config.yaml
n_layer: 11
d_model: 160
n_experts: 160
experts_per_token: 8
d_expert: 64
d_shared_expert: 0
activation: "gelu"
moe_layers: [1, 2, 3, 4, 5, 6, 7, 8, 9, 10]
router_score: "softmax"
normalize_top_k: false
routed_scale: 1.0
balance_loss: 0.00876
balance_bias: false
n_groups: 8
groups_per_token: 3
init_std_router: 0.00608
lr_router: 0.00262
n_head: 4
n_kv_head: 4
head_dim: 64
vocab_size: 8192
norm: "rmsnorm"
norm_place: "pre"
norm_eps: 1e-05
positions: "rope"
rope_base: 10000.0
rope_fraction: 1.0
qk_norm: false
attn_scale: 0.125
tie_embeddings: false
parallel_block: false
init: "normal"
init_std_qkv: 0.0524
init_std_o: 0.00883
init_std_up: 0.0524
init_std_down: 0.00625
optimizer: "muon_variant"
lr: 0.011
lr_mult_down: 2.0
lr_head: 0.0138
warmup_steps: 200
schedule: "wsd"
decay_fraction: 0.433
decay_shape: "linear"
final_lr_fraction: 0.0
batch_tokens: 65536
seq_len: 512
doc_mask: true
train_tokens: 451400000
steps: 6888
dataset: "wikipedia_en"
Below are experts of layer 5 (counted from 0) of a mixture-of-experts language model. Rows are named router (the router's row for the expert) and show model dimensions 0-159. Each number is 200 + 20 x the weight over its row's rms, rounded and kept within 0 to 999.
After each expert's rows: "mostly gets" lists some tokens that are sent to it at least half of the time; "raises" lists some tokens whose logits its average output raises strongly, later layers aside. This comes from a sample of Wikipedia text that the model never trained on.

# expert 124
router,174,203,193,210,224,209,202,196,185,198,202,210,214,208,227,166,233,213,214,202,216,160,201,179,205,187,218,188,177,188,182,191,183,200,232,214,193,220,203,209,206,173,225,210,217,213,168,196,218,181,203,221,169,209,160,209,223,193,229,192,187,208,205,209,231,217,206,174,198,199,180,221,173,191,205,175,168,205,195,164,190,197,201,182,193,172,174,149,175,213,209,179,224,167,202,163,187,181,200,224,197,202,217,223,168,185,161,221,168,197,180,199,205,225,174,206,197,202,191,237,192,204,197,180,253,235,164,220,177,181,214,221,213,216,212,200,183,192,174,174,247,199,189,153,197,198,180,185,196,228,183,216,183,182,188,166,209,191,174,201
mostly gets: " Yes", " MPC", " Chevrolet", " Active", " Baker", " none"
raises: "k", " of", "d", "-", "vi"

# expert 135
router,177,202,203,195,211,237,192,177,211,173,213,172,175,230,191,174,164,225,188,205,178,221,215,185,214,223,228,210,220,201,221,205,240,192,178,211,175,209,198,187,211,172,224,209,192,159,202,206,197,185,208,206,209,222,198,201,195,220,166,164,171,198,168,209,191,199,238,184,207,214,171,187,204,179,238,219,179,216,224,198,212,227,211,182,227,194,215,176,215,227,166,217,210,238,206,229,185,205,182,195,207,228,223,219,195,214,188,183,169,238,193,197,202,214,183,200,175,180,195,211,211,186,168,154,195,210,209,219,169,225,196,192,183,185,219,226,201,214,203,196,203,191,216,206,234,216,207,184,226,203,187,217,231,205,253,213,191,160,216,235
mostly gets: " Succeeded", " Died", " Born", " Released", " Written", "ced"
raises: "-", "na", "s", " to", " and"

# expert 36
router,197,234,204,218,172,216,223,206,207,176,179,178,220,201,182,218,212,209,210,185,203,162,186,209,201,218,146,176,188,163,191,192,203,207,186,205,178,226,168,195,218,214,203,212,222,190,207,173,226,195,204,198,229,193,206,191,234,211,225,198,171,191,203,176,190,215,208,219,198,240,227,239,190,224,218,213,209,181,205,201,176,176,219,172,198,181,170,218,197,197,200,200,209,202,215,189,204,190,203,168,211,238,209,172,202,193,221,191,210,175,198,189,182,172,209,209,172,170,207,208,208,196,178,254,231,176,185,137,227,164,202,200,172,192,223,226,187,193,180,198,197,230,217,159,231,172,166,181,206,189,206,206,200,207,217,212,196,230,180,185
mostly gets: " Colombia", "You", "arma", "La", " age", "CE"
raises: "s", "on", "sm", "fo", "ho", "fr"

# expert 17
router,204,224,216,207,186,212,199,200,217,187,167,199,219,218,196,212,237,208,160,220,192,229,215,208,217,176,229,176,212,208,212,233,194,214,179,229,227,235,237,169,198,208,181,205,205,218,212,205,206,228,177,213,214,217,190,170,231,202,220,241,188,177,178,190,197,211,186,241,182,250,217,223,166,190,216,193,237,224,187,236,215,201,221,171,189,192,205,205,179,181,224,215,209,180,187,223,199,234,184,188,190,205,250,209,189,212,175,194,192,204,179,197,241,193,219,207,196,197,193,199,222,180,213,210,184,172,236,200,170,226,211,216,210,205,211,210,205,206,205,197,194,185,180,200,174,192,186,208,215,166,191,201,241,197,168,162,179,197,179,171
mostly gets: "ift", " research", " land", " flow", " rest", "reat"
raises: "ing", "ed", "er", " |", ")", " of"

# expert 56
router,201,246,225,212,204,166,214,200,177,212,224,245,190,208,167,173,227,190,201,193,192,245,201,192,182,192,204,186,197,219,195,196,212,176,214,183,168,176,206,223,197,214,215,215,173,208,215,216,193,184,146,190,187,206,209,168,224,173,222,219,189,177,193,228,215,204,158,167,201,201,182,191,174,160,195,206,200,183,219,179,202,174,193,209,186,173,168,210,227,202,223,216,209,206,183,190,219,185,193,228,219,196,197,200,223,206,199,228,199,190,218,183,166,234,216,204,210,201,240,204,207,161,189,170,197,215,165,207,227,201,216,210,193,196,180,224,196,194,210,197,210,195,192,209,241,194,241,191,177,187,171,151,182,166,173,195,181,188,211,191
mostly gets: "ician", " hill", "h", "hip", " dance", " middle"
raises: " are", "\n ", " were", " respectively"

# expert 73
router,179,182,203,198,169,197,169,202,168,216,195,170,222,163,184,192,220,218,233,184,208,207,198,198,205,198,171,195,229,170,176,240,184,246,213,169,167,185,179,190,200,226,201,168,194,178,195,182,196,214,177,199,189,199,242,195,208,216,168,179,196,185,222,203,235,225,198,185,182,193,186,195,194,184,196,210,181,239,229,208,210,204,215,178,176,218,222,163,170,190,225,163,197,249,182,225,204,171,176,199,196,180,217,198,192,188,178,195,188,229,167,186,205,220,214,233,188,203,200,200,159,185,197,169,203,207,173,197,190,185,220,190,194,214,216,219,183,205,169,214,222,208,229,199,168,202,174,215,201,175,188,188,193,175,208,222,186,236,216,186
mostly gets: " |", ";", "|", "\n     "
raises: "  ", " Location", " —"

# expert 134
router,171,234,213,228,176,208,222,225,203,190,211,209,188,219,175,181,194,216,210,223,209,204,209,228,165,208,215,190,202,206,178,216,171,210,191,170,205,197,249,190,185,174,233,179,189,200,223,199,235,192,198,217,187,228,200,212,208,216,205,205,227,214,188,210,168,235,226,203,168,213,226,188,192,195,187,226,159,170,201,229,232,165,238,190,191,209,192,195,221,184,184,201,235,215,196,223,207,228,202,174,217,225,212,214,202,170,195,197,164,226,163,216,180,202,198,223,210,175,240,215,171,186,178,194,221,219,200,168,172,215,191,214,205,166,213,199,203,221,180,219,209,225,203,185,219,187,192,173,185,214,212,181,163,178,200,170,202,185,172,201
mostly gets: " Clade", "ange", " Empire", "ster", " Order", " Lat"
raises: " and", ",", "-"

# expert 150
router,179,181,195,189,232,200,182,214,200,185,200,167,193,169,192,179,165,212,172,214,226,201,175,230,207,225,186,222,208,186,193,182,220,198,182,226,180,213,206,181,166,218,198,211,204,187,193,196,205,170,149,187,222,187,173,218,198,179,192,223,219,180,210,162,207,209,195,203,235,213,216,176,244,213,196,210,211,188,216,195,200,226,208,195,206,182,207,193,216,212,170,180,152,192,220,240,181,213,206,222,158,179,189,196,200,167,224,162,200,179,235,240,234,200,207,209,202,228,199,172,174,197,205,180,220,184,198,182,212,218,185,208,228,194,171,209,220,221,182,187,189,193,208,248,212,172,198,179,177,218,185,216,217,202,224,197,199,163,178,188
mostly gets: " through", " into", " to", " against", " between", " began"
raises: " the", " a", " an", "\n"

# expert 1
router,181,171,217,205,171,184,209,175,190,163,228,204,201,190,207,180,217,193,234,192,177,203,187,170,228,167,187,209,202,167,172,224,163,200,181,212,221,212,230,199,209,188,218,207,199,197,194,183,197,178,184,174,212,221,198,177,203,204,224,193,207,204,182,229,222,180,223,182,211,221,206,184,183,197,182,222,176,222,220,239,180,217,204,182,170,214,179,159,178,215,227,196,201,173,218,172,198,222,210,205,209,172,216,214,235,203,235,213,178,173,171,210,221,222,197,222,195,175,222,182,225,200,203,181,210,163,170,204,207,195,226,228,192,182,229,200,208,217,217,167,181,195,186,180,219,176,179,176,216,176,238,230,204,217,200,171,169,220,171,186
mostly gets: "\n ", "\n   ", " then", " multi", "\n", " non"
raises: "-", "|", "=", "For", "man", "al"

# expert 126
router,160,193,185,214,192,183,211,164,178,214,223,214,190,237,168,182,186,221,222,228,200,198,220,178,183,190,233,186,196,225,217,163,178,196,206,175,202,185,223,197,216,178,196,198,191,188,180,222,186,194,237,218,174,223,190,183,195,214,199,180,204,204,195,171,192,187,222,217,176,212,193,213,185,220,241,200,186,202,207,208,235,172,194,225,244,202,196,214,230,197,221,215,194,219,224,245,215,220,177,175,208,202,228,224,203,163,186,222,190,195,176,205,163,205,224,240,202,168,205,199,176,192,224,169,203,199,200,204,167,193,221,194,222,205,220,207,202,238,164,203,176,196,182,193,176,242,188,199,191,193,191,182,182,180,195,198,207,150,171,212
mostly gets: " York", " Zealand", " Czech", "mond", "vest", "ange"
raises: "cht", "ele", " Marine"

# expert 99
router,182,215,202,191,172,225,213,215,190,211,209,193,207,201,225,200,193,222,230,209,244,210,237,227,228,228,211,199,173,188,192,193,166,162,175,169,213,194,215,192,214,175,203,193,200,188,215,211,212,233,231,190,224,219,221,192,216,198,218,175,198,207,198,207,214,196,181,214,210,240,203,201,213,227,190,215,204,183,198,209,217,172,185,201,222,148,164,186,218,184,170,242,203,192,177,232,183,208,214,166,198,193,206,217,164,185,180,213,194,246,198,182,200,168,198,224,203,167,230,193,161,191,212,223,207,222,184,204,198,197,179,227,223,197,195,208,192,222,210,210,177,237,199,209,228,200,195,227,154,210,196,203,155,183,162,199,215,178,212,209
mostly gets: "ific", "rib", "ogn", "ingu", "land", " Territ"
raises: "c", "ji", "mit", "cho", "ism", "mar"

# expert 152
router,183,189,189,182,213,217,192,216,185,215,188,202,218,187,195,182,222,184,245,174,179,200,180,200,195,170,178,205,197,176,196,210,185,208,193,206,186,210,169,233,190,222,194,147,226,169,169,201,208,202,188,182,192,209,215,204,221,208,193,173,194,174,204,182,209,216,228,178,182,196,200,188,206,231,195,193,177,213,216,170,180,212,228,202,194,227,227,183,176,194,219,203,231,229,178,222,192,179,215,199,208,166,198,202,152,173,200,200,235,180,194,175,173,210,235,215,169,210,200,241,205,172,187,178,199,221,170,202,165,183,181,187,210,248,196,195,163,175,170,206,228,200,223,203,168,219,161,210,202,200,215,194,195,165,197,214,188,217,238,191
mostly gets: " ±", " +", " |", " 0", " −", ";"
raises: "\n", " Location", "end"

# expert 117
router,184,208,220,228,180,204,210,192,225,155,173,173,212,208,209,210,195,212,227,180,207,190,178,214,207,245,168,200,191,152,211,191,195,195,245,175,212,226,179,227,181,169,216,239,152,162,168,204,205,166,199,161,228,195,168,218,201,178,191,180,195,190,230,189,176,228,198,195,181,192,200,192,179,203,211,182,218,197,195,250,181,222,209,215,230,194,194,188,226,167,189,192,195,161,216,181,192,201,194,199,225,202,215,204,175,221,213,199,222,197,220,200,186,179,226,194,191,176,194,229,179,194,217,206,203,195,213,224,235,158,199,188,200,208,174,213,203,198,205,193,176,189,189,193,204,231,206,212,175,177,170,193,195,239,183,204,191,198,210,213
mostly gets: "enti", "oki", "rica", "ania", "alia", "uli"
raises: ")", "-", "or", "ed", "red", "ec"

# expert 67
router,222,174,200,160,172,161,200,229,191,229,170,194,193,176,192,184,211,205,225,193,174,225,193,185,196,196,199,190,185,209,186,238,210,231,171,213,233,203,204,202,188,214,166,139,188,177,185,182,191,214,185,201,187,205,236,183,205,200,192,177,213,227,186,183,211,170,186,176,192,219,172,215,202,199,197,217,180,227,180,219,216,166,178,177,211,215,208,211,181,232,220,237,194,209,198,177,192,160,220,228,171,199,163,199,187,201,170,199,202,216,166,205,207,211,225,198,163,182,235,173,214,191,224,209,183,186,216,205,221,214,189,199,185,170,194,196,187,187,222,183,184,213,168,169,202,183,188,204,201,207,224,177,184,190,249,195,196,227,199,219
mostly gets: "\n\n", "=", " Animalia", "Species", "Background", " Website"
raises: "The", "=", "-", "i", "Th", "|"

# expert 138
router,180,181,183,209,187,221,182,234,224,214,204,193,211,205,158,202,195,206,221,172,194,152,167,180,183,208,180,197,216,189,199,201,191,183,207,196,197,229,206,203,219,191,176,217,172,164,219,186,196,197,210,173,214,176,176,180,231,217,227,179,187,163,209,193,214,203,231,202,194,213,245,206,177,256,200,187,184,199,220,222,203,190,213,208,207,192,218,173,177,187,209,227,206,195,210,192,207,191,219,176,216,219,219,206,241,189,157,221,184,190,176,215,191,197,217,226,219,184,189,238,177,201,195,204,191,189,190,221,185,190,209,163,229,172,216,188,199,214,196,262,205,225,203,159,180,219,214,200,182,180,184,189,210,215,182,210,219,171,173,165
mostly gets: " York", " LINEAR", " Flor", "arth", " Zealand", " Barn"
raises: "is", "ic", "era", "tic", "t", "es"

# expert 107
router,220,204,196,172,181,233,217,228,193,166,229,196,243,226,191,182,217,205,212,199,160,189,204,185,190,194,178,187,203,200,188,184,228,195,166,221,218,241,210,184,222,204,212,175,209,206,216,196,219,171,227,201,202,210,218,183,161,222,229,211,196,241,183,181,220,178,228,198,215,173,197,199,188,200,196,208,177,219,224,222,209,201,182,184,188,193,206,246,187,218,219,187,200,246,158,201,211,195,202,178,195,216,207,186,200,175,230,218,190,164,171,229,208,209,199,215,164,186,217,225,216,188,176,223,186,199,235,187,210,208,189,189,204,240,224,228,188,213,183,221,232,219,224,219,196,173,167,186,207,182,185,215,225,220,227,218,203,208,174,196
mostly gets: "&", " Clade", " .", "GB", " Species", "FL"
raises: "D", "S", "A", "T", "E", "C"

# expert 84
router,193,248,228,182,168,191,186,203,192,229,164,197,254,223,223,216,171,234,153,167,207,213,208,225,195,209,219,196,207,228,220,175,219,212,186,223,183,229,202,186,222,184,202,212,223,221,208,177,201,181,208,201,192,206,179,201,239,199,205,189,162,177,175,213,191,209,194,214,179,160,186,196,165,250,199,215,222,192,210,203,221,173,213,223,208,225,191,189,185,203,191,180,184,221,184,186,178,209,209,188,219,211,177,158,214,203,202,224,179,195,191,192,200,219,194,194,208,213,215,229,210,186,211,234,207,182,183,230,187,184,213,241,147,190,216,226,211,222,227,225,204,169,214,207,198,172,211,200,212,190,191,216,196,192,182,229,189,205,199,205
mostly gets: "See", "Ar", "Mar", "Th", "Member", " Died"
raises: "d", "e", "ert", "let", "er", "ble"

# expert 58
router,202,175,200,231,217,220,195,203,211,217,198,165,199,206,151,214,192,203,207,184,222,203,230,200,168,210,246,196,236,206,223,203,200,202,193,199,181,207,204,188,203,187,190,225,208,186,207,205,222,182,216,197,184,192,198,203,229,184,183,186,167,185,245,210,235,218,210,199,198,195,197,143,178,202,196,147,179,211,204,191,149,188,195,193,209,202,157,188,197,181,177,205,230,215,220,184,206,190,206,223,218,193,207,190,178,179,207,216,181,164,173,202,184,139,228,188,172,160,202,227,211,207,173,181,226,198,234,211,200,210,204,224,195,221,163,224,243,217,194,220,191,214,202,169,200,222,180,215,189,177,190,202,185,201,193,196,198,211,222,198
mostly gets: "pp", "nder", "ngel", "xt", "uke", "iji"
raises: "ches", " events", " movement"

# expert 116
router,230,205,203,207,230,176,217,232,179,182,197,205,191,204,184,181,190,150,208,197,175,216,201,197,220,187,228,208,175,174,178,197,205,231,176,190,228,165,217,207,169,189,214,206,239,180,249,178,215,199,237,199,183,192,225,225,195,184,204,223,171,231,166,183,192,181,158,178,176,197,249,163,185,209,203,216,187,212,214,225,203,214,187,239,177,212,194,174,199,203,224,184,207,166,194,197,222,210,179,188,220,181,215,194,207,223,210,183,193,174,205,201,179,187,177,187,202,221,174,180,208,182,195,189,193,176,173,193,199,223,212,199,211,208,183,186,188,210,168,203,187,197,202,228,180,206,179,203,206,181,199,169,155,194,171,220,239,208,213,228
mostly gets: ",", " and", "—", " but", " although", " while"
raises: " and", " as", " with", " |", " a", " but"

# expert 5
router,205,189,225,197,222,212,195,221,239,179,205,192,191,223,250,210,233,209,154,216,196,228,192,206,228,151,237,195,191,202,183,175,218,192,179,196,219,189,227,185,211,185,206,222,189,187,183,195,192,174,152,209,235,185,183,198,191,175,204,234,200,181,202,217,228,224,188,172,210,189,191,203,179,178,172,206,228,200,201,181,151,203,219,185,214,217,224,178,172,211,212,207,219,178,211,200,213,236,225,234,225,196,240,218,186,217,175,226,236,228,216,222,217,193,213,190,193,205,172,172,189,204,226,189,202,225,168,199,208,206,195,200,194,203,198,195,191,197,240,172,191,190,183,238,168,213,216,209,212,199,214,192,208,232,187,211,204,179,187,209
mostly gets: " first", " last", " short", " different", " second", " special"
raises: "-", "atic", "est"

# expert 97
router,206,164,210,231,190,151,222,172,195,184,216,181,198,174,201,190,221,186,228,184,188,196,209,191,229,162,201,198,197,169,174,203,169,177,190,220,197,183,205,205,211,181,216,180,181,195,206,216,204,186,200,185,212,217,213,176,190,219,182,178,188,176,194,201,243,201,209,193,191,171,212,191,183,234,192,233,190,212,209,221,233,203,179,213,196,198,186,172,186,214,234,167,197,204,189,175,197,215,238,226,198,182,187,199,232,216,207,200,171,184,170,211,227,226,218,202,187,160,212,164,209,192,230,212,213,222,199,214,204,188,209,231,178,209,189,218,225,178,206,206,158,234,194,163,156,187,183,175,234,224,219,218,209,229,172,198,185,234,207,180
mostly gets: "\n", "\n ", "\n   ", "\n\n", " compl", "\n     "
raises: "-", "|", "St", "=", "P", "  "

# expert 89
router,191,200,203,200,217,198,205,188,196,195,221,222,197,194,198,162,219,183,187,191,182,162,197,163,200,178,230,207,167,179,167,206,172,192,228,214,209,196,185,193,187,180,200,208,201,212,162,194,211,187,204,206,173,192,176,199,203,213,232,218,191,200,159,237,242,205,223,154,197,180,204,191,177,178,186,195,201,208,199,168,205,189,201,206,177,163,200,171,209,183,203,193,243,158,217,182,225,189,192,233,241,202,214,209,170,195,179,203,207,181,194,185,222,205,162,186,208,195,186,219,207,198,180,198,238,258,174,181,192,198,220,204,215,210,220,184,189,159,151,171,216,224,225,175,217,214,185,214,182,209,173,193,186,183,200,178,192,188,188,188
mostly gets: " Jones", " Taylor", " Johnson", " Corporation", " Entertainment", " Motorsports"
raises: " County", "–", "istic", " county", "-"

# expert 21
router,179,207,228,189,216,235,216,196,197,216,218,199,223,214,190,215,205,231,220,181,201,173,206,165,191,207,153,176,196,176,225,202,195,182,194,235,188,213,189,202,194,192,180,211,205,189,197,213,232,164,190,215,200,183,198,217,221,199,190,172,169,199,225,224,202,242,193,185,191,210,195,217,229,198,233,173,222,199,213,229,216,181,206,171,220,216,184,206,194,197,218,195,228,226,213,182,207,166,219,167,220,232,235,174,186,221,206,203,226,185,187,201,167,211,199,213,164,192,162,216,251,191,187,233,205,196,218,174,182,172,221,192,217,206,193,220,179,222,200,208,175,190,198,182,209,213,165,192,180,213,175,248,193,211,218,167,219,228,198,169
mostly gets: "Le", " Romania", "EA", "Fl", "Con", "OR"
raises: "y", "e", "ut", "ari", "ire", "la"

# expert 151
router,237,202,180,216,251,200,195,215,195,193,220,191,194,188,194,193,212,188,201,197,180,219,195,172,186,214,191,203,175,185,172,172,221,235,191,183,217,212,235,202,176,186,210,184,184,224,230,193,190,193,230,186,189,210,189,213,175,199,199,217,159,214,161,181,183,162,188,219,205,185,179,179,194,215,183,216,181,204,213,215,198,185,185,204,182,199,219,188,225,169,202,182,192,206,170,209,213,190,198,197,206,188,192,189,196,235,247,222,200,191,185,219,177,198,201,223,197,167,174,176,189,201,198,169,188,153,231,192,211,180,213,179,195,224,196,183,207,221,183,164,241,170,236,183,163,191,186,217,231,171,229,179,163,177,158,215,208,226,186,200
mostly gets: " but", " because", " where", " although", " though", " However"
raises: "=", " The", " In", " Other", "\n\n", " As"

# expert 76
router,200,231,200,198,185,203,194,206,199,208,204,192,223,175,174,196,248,233,197,234,200,177,203,149,214,207,179,181,174,184,162,223,174,220,206,221,173,190,182,188,191,207,192,167,180,202,189,227,201,191,162,177,201,202,181,190,225,213,221,202,169,209,226,238,224,224,216,175,208,216,201,190,188,193,221,181,193,226,222,183,159,207,213,203,183,189,199,182,181,221,227,184,225,240,231,184,212,221,221,243,216,177,200,209,185,200,168,214,170,203,171,209,184,179,203,219,189,205,215,219,206,211,186,185,213,238,192,175,179,189,229,186,207,212,212,206,232,161,185,186,203,218,210,187,201,182,185,210,230,173,210,187,166,209,187,188,177,238,186,176
mostly gets: " AS", " 978", " UN", " CS", " ISBN", " Sri"
raises: "with", " Location", "res"

# expert 60
router,190,209,187,220,179,185,206,197,190,207,178,175,167,202,207,201,203,196,191,207,218,197,166,197,168,243,216,214,189,173,229,188,199,202,178,149,185,186,242,211,218,172,184,221,176,193,231,200,211,234,209,203,244,209,190,183,229,199,178,221,229,184,204,199,189,223,172,237,193,210,215,236,202,194,197,179,234,223,205,178,255,231,186,204,202,202,170,202,221,169,188,225,176,171,202,196,215,206,211,226,193,183,176,196,186,220,247,217,196,240,235,178,188,217,206,214,218,180,209,210,158,192,200,174,203,169,173,214,219,195,198,185,188,199,198,202,203,215,211,191,212,202,186,214,219,186,197,205,169,236,193,174,209,204,175,200,218,164,205,194
mostly gets: "ensive", "ected", "ized", "rated", "izing", "ative"
raises: " in", " on", "=", " to"

# expert 82
router,173,216,206,169,195,155,211,171,163,230,223,231,205,192,254,179,184,196,187,232,181,200,211,207,155,187,202,201,196,198,203,178,177,153,189,206,183,193,220,227,220,200,174,213,204,184,163,203,169,229,201,223,218,222,174,191,207,213,176,203,214,229,222,209,224,218,193,210,193,216,208,229,195,188,220,220,190,206,222,233,193,169,194,200,210,192,185,210,235,213,208,213,189,178,166,208,216,193,222,188,207,216,221,207,211,196,167,205,196,192,200,206,168,248,183,226,220,215,215,211,210,219,191,195,198,221,177,245,187,189,217,221,222,198,208,218,166,212,171,234,200,173,226,180,210,233,190,210,217,185,171,189,168,179,204,195,202,185,214,195
mostly gets: " Angeles", " Carolina", "sburg", "burg", " Massachusetts", " Ontario"
raises: "phy", "iam", "ée", "is", "rand", "do"

# expert 41
router,170,215,213,207,180,198,193,190,197,224,214,177,241,213,195,171,187,208,195,164,197,195,210,172,177,199,196,177,162,210,215,227,217,213,214,210,217,191,201,228,206,164,210,187,170,169,199,192,194,196,200,186,171,207,240,171,220,189,219,169,179,202,213,203,190,218,183,213,222,203,189,171,212,213,193,200,227,203,220,201,167,178,184,211,158,233,160,182,213,208,194,142,225,213,176,228,210,191,222,222,234,210,219,193,193,193,231,207,209,190,201,195,206,212,186,178,191,205,221,234,233,194,163,157,211,185,227,221,205,228,225,215,202,160,185,223,212,220,223,224,169,212,197,209,192,228,208,188,193,201,171,228,188,203,200,223,196,196,228,223
mostly gets: "r", " able", "mber", " ele", " unable", " wid"
raises: "th", "t", "ther", "ti", "ts", "-"

# expert 109
router,230,218,204,199,200,188,185,204,194,206,219,176,218,167,179,215,205,169,225,204,197,195,223,177,201,210,180,193,181,190,161,180,217,208,215,211,210,202,224,200,187,187,195,152,179,218,209,207,230,196,229,202,203,211,200,210,161,221,229,225,197,202,168,163,203,174,216,209,191,168,193,205,179,203,185,210,164,233,204,227,238,218,169,207,182,169,215,200,215,189,184,181,237,218,192,207,222,161,213,192,204,217,203,231,187,233,206,200,167,189,177,219,184,233,198,219,180,200,176,161,218,191,170,175,186,200,220,220,221,193,203,169,187,226,217,215,197,216,164,190,229,169,225,181,191,176,183,220,175,169,215,174,168,208,177,209,205,226,182,199
mostly gets: ".", " .", " Clade", "?", " ;", " ["
raises: " In", "=", " Both", "\n\n", " After", " |"

# expert 120
router,199,205,195,218,222,195,190,203,228,166,226,191,158,190,208,174,186,226,181,183,188,170,186,174,191,194,185,180,202,183,227,227,226,196,181,192,209,219,198,230,186,200,166,217,177,174,215,204,206,194,192,208,188,201,203,200,174,183,208,194,169,212,178,229,184,229,211,172,228,250,192,194,190,179,204,167,166,200,219,223,209,194,204,178,201,233,210,191,160,188,188,213,188,234,198,170,192,206,226,173,201,232,242,241,220,215,196,202,168,212,175,255,178,221,194,195,177,165,169,234,192,178,175,180,216,198,224,220,192,224,199,202,203,229,203,222,192,210,176,199,191,217,197,228,205,219,194,198,224,192,169,182,206,188,230,179,209,199,212,211
mostly gets: " Notes", "le", " together", " Written", " Known", " Genre"
raises: "list", "lor", "lis"

# expert 78
router,189,223,211,230,192,213,212,223,217,202,201,197,212,216,187,199,199,209,199,182,206,193,229,200,179,147,222,193,228,193,250,182,203,209,190,230,190,235,192,198,164,193,188,201,202,195,193,214,204,210,168,202,169,201,159,211,176,180,179,191,188,179,198,209,191,208,224,195,156,217,209,176,151,231,237,163,223,216,217,184,177,173,179,198,218,182,180,163,232,193,227,195,214,195,191,223,226,188,210,162,195,215,223,207,216,198,152,223,177,155,216,222,178,213,221,211,170,188,153,220,220,219,183,188,163,213,217,217,193,216,212,201,224,194,216,208,195,223,202,214,196,195,191,168,187,184,183,213,208,195,181,192,202,186,180,199,209,187,201,179
mostly gets: " born", "tt", " Arab", " Swing", "born", " Ess"
raises: "ari", "ite", "ert", "ult", "ute", "ita"

# expert 92
router,178,191,211,217,198,218,167,185,176,180,191,204,224,213,212,223,165,229,169,192,193,239,174,217,223,217,194,212,247,217,229,219,225,210,162,166,185,208,198,213,207,176,210,217,176,195,212,175,220,259,209,183,183,212,193,209,217,207,208,224,234,187,207,220,196,208,191,227,173,196,176,183,235,192,193,183,245,203,216,191,183,221,211,200,180,217,195,208,208,163,172,199,199,213,196,175,202,197,175,209,223,207,162,218,177,190,229,174,173,231,180,201,216,215,210,213,217,189,206,232,193,185,216,182,216,189,184,189,184,199,211,196,187,198,148,221,217,194,221,171,214,236,170,214,227,187,187,225,165,214,193,191,200,216,182,195,193,190,187,177
mostly gets: "ations", " members", "ities", "ties", "ions", " events"
raises: " about", "ave", " and"

# expert 81
router,235,172,227,188,199,181,193,219,171,196,171,166,221,238,177,196,173,199,210,210,195,207,178,237,227,220,212,204,174,231,220,229,236,239,203,219,213,196,229,189,190,212,191,204,190,214,182,170,193,212,212,195,187,198,228,210,207,199,243,188,198,233,213,171,176,209,213,180,168,175,174,231,169,196,169,221,230,241,206,217,229,199,219,219,203,191,206,230,209,204,208,219,166,183,227,196,204,177,215,195,209,199,168,209,207,176,196,182,197,186,197,198,169,218,199,215,161,221,193,204,192,201,190,204,184,194,195,178,189,214,199,199,163,201,203,207,207,186,249,222,221,249,164,198,215,176,211,193,220,199,222,173,188,184,213,176,219,221,195,190
mostly gets: "Personal", "History", "Scientific", "Career", " Website", "Early"
raises: " the", " (", " as", " ", " -", "("